Experts of a small language model.
Size: 8 layers, width 384, vocabulary 8192, 42.2M parameters.
Experts: 96 tanh GELU neurons an expert, a shared expert of 384 neurons.
Below are experts of layer 3 (counted from 0) of a mixture-of-experts language model. Rows are named router (the router's row for the expert), down (a neuron's output weights, with its number) and show model dimensions 64-127. Each number is 200 + 20 x the weight over its row's rms, rounded and kept within 0 to 999.
Before each expert's rows: "comes before" lists some tokens at least twice as common just after its tokens as in all text. This comes from a sample of Wikipedia text that the model never trained on. Tokens count by the router's weight.

# expert 30
comes before: ",", " was", " (", "'", " is", " had"
router,211,202,180,206,221,201,232,191,177,242,203,223,160,219,188,248,198,186,212,220,175,191,213,225,201,212,188,181,198,183,224,182,180,208,209,188,210,205,196,170,223,218,242,213,208,224,202,184,197,201,180,202,218,209,178,209,189,179,228,185,219,180,168,153
down33,201,207,178,196,219,191,206,209,193,188,173,189,223,196,232,214,217,218,192,183,168,197,244,220,188,222,202,206,197,221,153,199,169,207,183,212,212,202,189,201,212,177,192,153,180,205,221,154,241,194,228,220,174,197,174,208,209,205,213,206,190,204,181,234
down34,213,243,194,206,213,213,229,202,177,157,209,203,193,223,231,222,171,221,222,167,183,189,206,195,179,183,182,174,180,173,165,189,187,228,214,201,223,226,217,212,174,194,200,226,200,168,212,221,195,221,215,244,195,185,204,187,189,210,210,233,179,241,195,223
down35,167,222,195,216,163,210,208,195,208,216,203,174,208,201,181,177,184,213,188,191,168,203,197,254,215,203,187,211,200,205,221,191,185,214,224,203,277,242,209,204,195,197,193,153,208,181,195,238,166,199,190,218,195,196,194,192,176,185,195,202,209,200,221,234
down36,196,193,223,209,220,225,193,196,225,222,183,231,229,192,184,242,187,181,184,188,194,186,188,198,189,242,191,184,200,216,194,165,182,214,214,207,224,214,188,217,181,191,191,177,188,172,228,183,196,188,213,173,220,243,178,211,209,176,185,206,192,239,196,169
down37,217,221,195,188,211,167,225,221,200,220,208,203,212,233,213,206,207,207,155,190,181,172,190,231,224,182,228,192,197,191,209,205,214,200,220,182,175,168,177,200,195,202,145,176,180,201,201,174,222,225,217,206,189,204,203,208,214,202,203,207,195,170,200,229
down38,203,224,161,180,206,194,213,202,184,178,205,192,170,193,146,206,183,212,174,176,227,180,223,227,197,162,196,192,240,188,206,199,180,190,194,190,153,189,226,216,204,172,217,209,202,187,205,159,199,200,207,201,207,188,231,217,175,193,190,163,242,196,230,211
down39,220,181,208,216,219,180,177,191,197,201,202,205,199,213,190,187,211,175,207,224,172,195,211,206,187,201,148,163,231,243,230,202,205,195,201,190,197,200,206,204,249,207,194,211,208,201,169,191,179,207,171,213,185,212,197,207,232,195,196,162,216,194,177,198
down40,176,171,189,173,196,200,204,172,208,213,205,199,201,178,193,235,225,190,195,220,231,181,230,154,199,200,192,174,225,181,217,205,210,208,196,185,181,147,183,208,208,219,219,189,192,250,207,202,184,199,164,178,218,174,216,214,202,209,197,202,197,199,217,213
down41,159,215,242,207,194,208,178,207,192,203,225,186,217,190,234,170,203,200,161,212,184,178,183,192,224,179,233,166,143,201,210,224,188,179,194,173,203,223,179,187,243,194,201,209,191,185,195,179,195,217,195,241,230,186,198,176,186,202,216,228,217,197,178,180
down42,213,238,167,221,187,188,214,183,189,184,179,204,214,196,201,195,215,255,229,206,237,219,183,231,188,231,222,245,171,164,175,209,189,212,186,204,213,192,213,188,207,180,170,199,187,181,230,160,234,202,174,217,173,193,211,195,178,200,184,163,199,182,219,193
down43,172,191,185,196,199,205,175,199,206,193,184,204,208,185,203,223,244,220,198,215,196,217,220,216,162,217,194,202,195,223,189,225,185,192,170,203,194,173,207,210,199,224,198,186,194,177,192,195,158,186,198,198,167,198,192,166,219,241,207,193,195,171,203,228
down44,173,211,218,168,205,199,192,188,192,203,201,180,178,213,219,201,165,217,189,186,213,202,190,163,191,210,195,208,228,192,208,219,224,188,190,226,208,197,191,174,202,209,207,173,190,190,222,182,240,214,222,217,204,187,182,169,220,169,214,159,195,218,152,188
down45,188,187,190,200,201,203,206,200,187,225,221,163,197,209,240,197,217,177,215,193,216,231,225,195,176,203,202,236,185,207,187,193,136,202,191,147,207,222,237,226,172,167,189,198,186,196,222,194,186,218,217,198,206,211,198,223,219,186,180,196,190,192,229,189
down46,179,202,192,203,200,217,223,238,165,231,174,160,225,179,181,192,217,210,204,194,196,203,179,207,143,205,204,233,181,245,211,193,188,209,180,186,233,191,203,193,205,178,209,224,214,187,235,189,220,187,206,195,183,164,219,229,183,230,213,195,187,170,207,204
down47,210,181,196,230,201,215,217,215,232,202,196,217,234,198,167,213,191,243,210,213,210,226,196,148,202,173,204,170,183,194,199,198,214,205,228,229,181,201,199,219,198,218,195,187,189,169,210,218,193,228,205,196,188,225,198,212,206,202,233,220,231,185,224,192
down48,207,181,224,213,204,205,166,201,223,223,210,226,208,213,183,198,222,199,197,205,211,193,195,202,179,208,195,195,178,184,184,177,189,207,173,223,186,197,206,214,174,220,173,192,160,178,205,184,195,213,213,208,194,149,208,172,190,207,171,210,179,179,216,211

# expert 6
comes before: ":", "-", "\n", "°", " /", "N"
router,245,180,163,196,158,197,203,163,215,205,178,196,176,207,209,203,185,243,215,149,209,184,178,191,196,176,187,222,200,195,224,209,212,174,219,203,210,205,189,215,196,194,182,206,171,181,197,225,167,201,208,200,224,224,198,224,229,178,201,195,218,242,215,163
down0,222,191,157,199,206,201,159,180,177,192,195,203,192,179,213,208,229,220,187,179,192,202,204,201,194,192,228,206,168,243,228,171,219,239,209,181,199,213,189,169,226,157,177,188,215,192,191,217,180,203,165,224,209,205,236,195,198,234,195,223,154,194,185,202
down1,243,205,176,214,198,159,218,188,211,202,204,177,218,193,194,193,244,183,172,204,195,195,194,224,201,183,212,192,192,242,189,155,213,185,174,208,234,226,175,203,214,189,182,172,229,193,217,221,191,219,197,171,219,202,174,183,193,202,216,208,219,211,187,199
down2,197,216,198,216,229,219,143,219,199,197,211,179,227,203,216,195,200,156,210,189,198,233,180,216,191,221,223,184,215,199,225,209,224,185,225,182,193,205,184,164,222,204,221,219,209,203,176,182,198,227,209,154,199,198,205,156,201,208,215,196,181,167,183,179
down3,227,205,203,219,168,208,186,218,207,182,179,216,201,196,217,175,197,193,188,221,181,184,162,203,209,204,194,227,227,193,209,184,223,198,214,188,193,187,175,165,168,219,194,206,215,168,193,180,195,200,202,227,249,220,213,157,194,196,217,203,191,182,196,194
down4,182,208,208,233,202,186,214,195,156,210,194,225,249,219,216,189,210,209,188,199,198,230,251,207,189,225,180,211,186,210,237,178,200,223,213,218,195,207,196,210,187,204,176,212,188,202,184,193,183,190,180,213,194,204,203,184,226,215,185,209,195,219,176,168
down5,211,198,205,175,214,172,226,209,195,230,207,193,198,214,186,220,191,215,228,209,206,190,186,225,197,194,201,217,205,172,165,191,217,187,183,237,177,224,211,174,191,165,175,161,217,169,195,178,189,213,190,172,215,203,207,223,205,204,166,190,207,197,216,187
down6,185,188,176,217,220,206,225,216,190,221,176,189,187,210,184,210,227,198,199,179,229,170,208,225,191,198,203,201,213,195,220,217,194,196,199,194,197,235,205,204,196,168,193,179,215,231,151,203,206,194,206,180,192,197,184,213,240,239,215,183,172,176,181,197
down7,198,212,167,192,152,189,227,180,196,163,195,234,169,192,245,186,189,213,157,187,211,183,198,167,206,205,197,178,200,199,202,185,223,204,168,201,201,201,204,209,204,225,183,198,176,168,215,194,227,220,192,165,235,195,220,208,188,203,208,175,229,203,182,186
down8,190,184,202,222,194,200,205,159,191,190,221,192,190,162,196,193,198,223,172,191,214,226,217,186,188,172,230,221,194,189,185,208,205,165,186,221,185,177,188,224,169,194,173,196,211,215,204,192,198,197,170,200,182,185,190,139,215,200,188,200,188,195,202,210
down9,213,195,241,203,213,182,217,186,174,219,209,183,225,181,194,223,199,190,181,198,236,197,235,188,194,205,185,202,192,190,180,198,179,210,206,177,184,210,217,208,240,195,209,211,160,243,184,216,174,198,229,178,201,192,192,201,212,233,176,213,242,180,191,205
down10,153,195,189,188,224,190,212,196,214,189,178,181,201,176,197,182,203,209,158,206,208,215,185,202,190,146,173,208,193,194,184,185,212,211,224,225,181,204,217,197,190,178,205,214,223,220,234,191,200,213,193,219,189,168,214,213,181,198,169,223,233,206,200,187
down11,207,188,204,189,208,186,183,200,186,166,202,205,201,196,199,210,209,213,221,175,179,171,204,233,213,217,197,212,202,209,200,181,209,217,189,213,210,213,170,229,225,192,204,157,211,184,196,202,234,212,184,199,214,206,190,192,204,198,192,234,216,214,225,204
down12,208,185,212,186,196,235,192,213,163,202,201,223,239,192,200,185,200,199,207,231,200,230,204,219,212,159,260,171,170,187,179,229,208,198,190,189,205,209,206,208,199,203,199,218,198,179,197,189,221,220,205,202,197,188,190,221,167,169,193,202,201,212,192,208
down13,185,217,187,220,193,217,205,214,171,164,215,222,161,166,202,206,150,240,195,229,178,182,218,181,181,223,204,193,198,248,220,225,197,188,177,193,196,258,202,229,176,166,196,195,179,158,201,243,198,196,192,189,210,184,167,215,208,214,174,210,200,204,176,220
down14,216,203,205,204,169,210,230,178,205,203,201,182,215,209,174,204,216,208,177,220,220,222,230,213,208,220,167,196,215,200,205,205,204,155,176,234,186,168,203,227,171,213,186,185,157,194,184,187,190,238,187,217,201,215,195,177,229,205,186,169,186,225,168,181
down15,200,222,219,202,264,176,211,229,233,221,195,197,211,181,212,208,184,204,190,199,209,198,199,209,212,198,164,171,164,208,195,217,163,222,186,168,176,175,203,209,163,222,196,211,163,200,221,211,164,172,191,204,218,209,223,201,175,225,229,185,200,180,215,201

# expert 16
comes before: " |", "\n", ",", ";", " (", "{"
router,190,203,208,202,170,208,213,187,203,229,214,203,177,197,193,209,161,189,186,215,184,249,212,245,175,208,199,187,217,211,204,225,173,208,197,196,199,218,254,220,202,212,185,207,231,196,190,215,201,218,229,210,194,200,229,150,193,234,202,262,228,151,197,163
down0,214,194,229,181,178,213,207,228,214,192,203,173,184,188,220,179,190,191,192,189,227,201,190,163,212,207,204,192,193,212,202,219,215,181,165,230,234,219,222,189,213,208,191,201,208,209,206,226,209,199,181,223,197,161,213,177,206,216,173,187,196,185,201,225
down1,164,213,224,182,207,193,206,197,213,200,219,175,230,229,173,199,229,202,198,194,194,211,167,191,181,209,206,251,246,214,204,239,216,184,211,227,181,237,178,185,212,203,162,211,194,179,236,174,190,177,191,206,190,204,213,169,242,223,231,157,223,178,212,175
down2,221,210,200,209,194,170,206,196,183,206,217,179,202,192,199,191,216,174,183,195,201,196,197,219,140,191,196,218,222,195,213,188,211,191,198,168,213,168,215,217,205,204,185,184,178,219,238,216,220,145,209,184,187,179,219,206,212,201,170,150,217,191,212,214
down3,210,186,167,212,168,213,187,168,213,219,189,202,182,213,177,227,177,188,201,211,209,213,208,186,214,182,167,165,188,202,226,229,220,209,166,185,197,197,165,219,194,208,184,209,195,203,186,185,206,211,210,200,217,230,195,162,176,211,160,197,195,180,220,186
down4,214,212,189,217,158,183,196,176,213,181,243,184,204,203,198,192,200,195,211,223,208,199,177,182,217,201,191,194,158,225,210,196,186,207,199,221,171,200,206,221,204,190,170,208,189,215,208,197,183,202,159,193,168,212,236,201,191,176,176,207,206,226,211,171
down5,136,218,205,185,194,184,202,206,220,191,204,208,190,194,216,175,219,218,207,199,245,204,173,214,218,236,203,195,168,191,210,172,152,198,222,189,184,225,202,208,154,206,214,189,222,225,217,185,210,190,209,203,170,169,159,197,163,233,207,175,207,228,201,183
down6,210,184,262,199,224,200,188,212,191,183,177,208,201,187,210,199,203,189,174,208,214,217,207,215,194,206,208,188,230,213,178,190,191,206,230,204,258,198,188,215,216,137,223,202,222,187,168,191,207,166,189,195,199,202,236,201,191,201,190,176,208,168,230,196
down7,204,201,203,192,214,219,185,195,199,176,208,233,187,187,199,176,216,224,209,166,168,165,233,173,240,173,210,193,192,176,170,216,201,177,190,205,211,196,187,181,205,200,213,223,195,187,210,198,163,210,193,186,223,198,185,188,167,175,236,252,182,211,215,220
down8,216,186,195,202,198,160,186,212,249,178,167,223,185,197,213,200,193,167,200,215,191,209,198,193,206,189,230,211,179,219,220,229,180,195,185,175,194,244,191,193,215,193,231,175,187,218,205,239,169,186,211,164,231,216,176,222,202,178,227,208,209,192,193,191
down9,190,175,226,190,211,216,186,251,174,190,154,204,200,220,208,196,208,228,227,198,202,174,204,188,210,219,212,170,214,203,196,228,203,173,199,218,213,176,196,183,193,216,193,204,216,191,210,173,202,197,232,167,198,178,206,214,160,237,183,179,184,194,192,182
down10,205,188,159,217,157,202,131,197,202,181,230,211,204,211,197,182,170,198,219,225,193,177,179,179,209,165,220,197,209,194,208,206,190,182,215,225,154,216,214,205,214,193,228,178,184,208,180,193,194,196,210,208,196,197,183,223,195,191,235,169,197,198,196,206
down11,173,222,183,191,165,238,210,194,190,216,203,192,203,184,218,208,175,205,191,181,160,229,172,190,205,211,212,199,218,195,211,227,174,236,218,158,144,185,188,190,195,187,167,193,199,175,209,229,195,214,210,205,227,177,217,203,255,189,172,199,222,153,224,237
down12,167,178,190,164,179,187,186,199,174,231,183,208,166,185,209,213,204,187,181,153,207,200,205,192,217,221,191,227,227,218,203,183,219,198,208,204,221,202,206,167,208,216,256,217,241,187,222,203,204,205,186,174,199,212,192,206,170,186,178,213,200,179,210,213
down13,202,207,196,186,212,174,183,164,187,190,237,192,185,173,193,189,190,172,236,183,183,230,227,215,211,186,218,224,241,190,186,198,173,196,206,218,185,183,222,189,235,177,261,209,171,227,207,156,208,172,182,188,178,207,225,208,205,209,210,216,178,188,170,238
down14,216,175,190,195,203,188,187,209,194,211,206,199,190,212,183,184,175,198,197,229,190,199,218,243,178,175,177,195,195,219,147,196,225,190,220,198,194,197,266,199,167,197,187,194,202,179,194,188,186,202,193,211,207,196,195,221,235,193,203,229,176,211,197,183
down15,230,189,204,222,169,245,214,207,212,214,187,191,218,194,204,222,193,209,216,180,237,197,214,212,188,223,212,187,175,196,202,193,225,219,194,195,185,173,169,235,222,201,223,211,207,237,202,175,217,191,229,209,154,197,172,181,192,218,181,178,210,210,195,183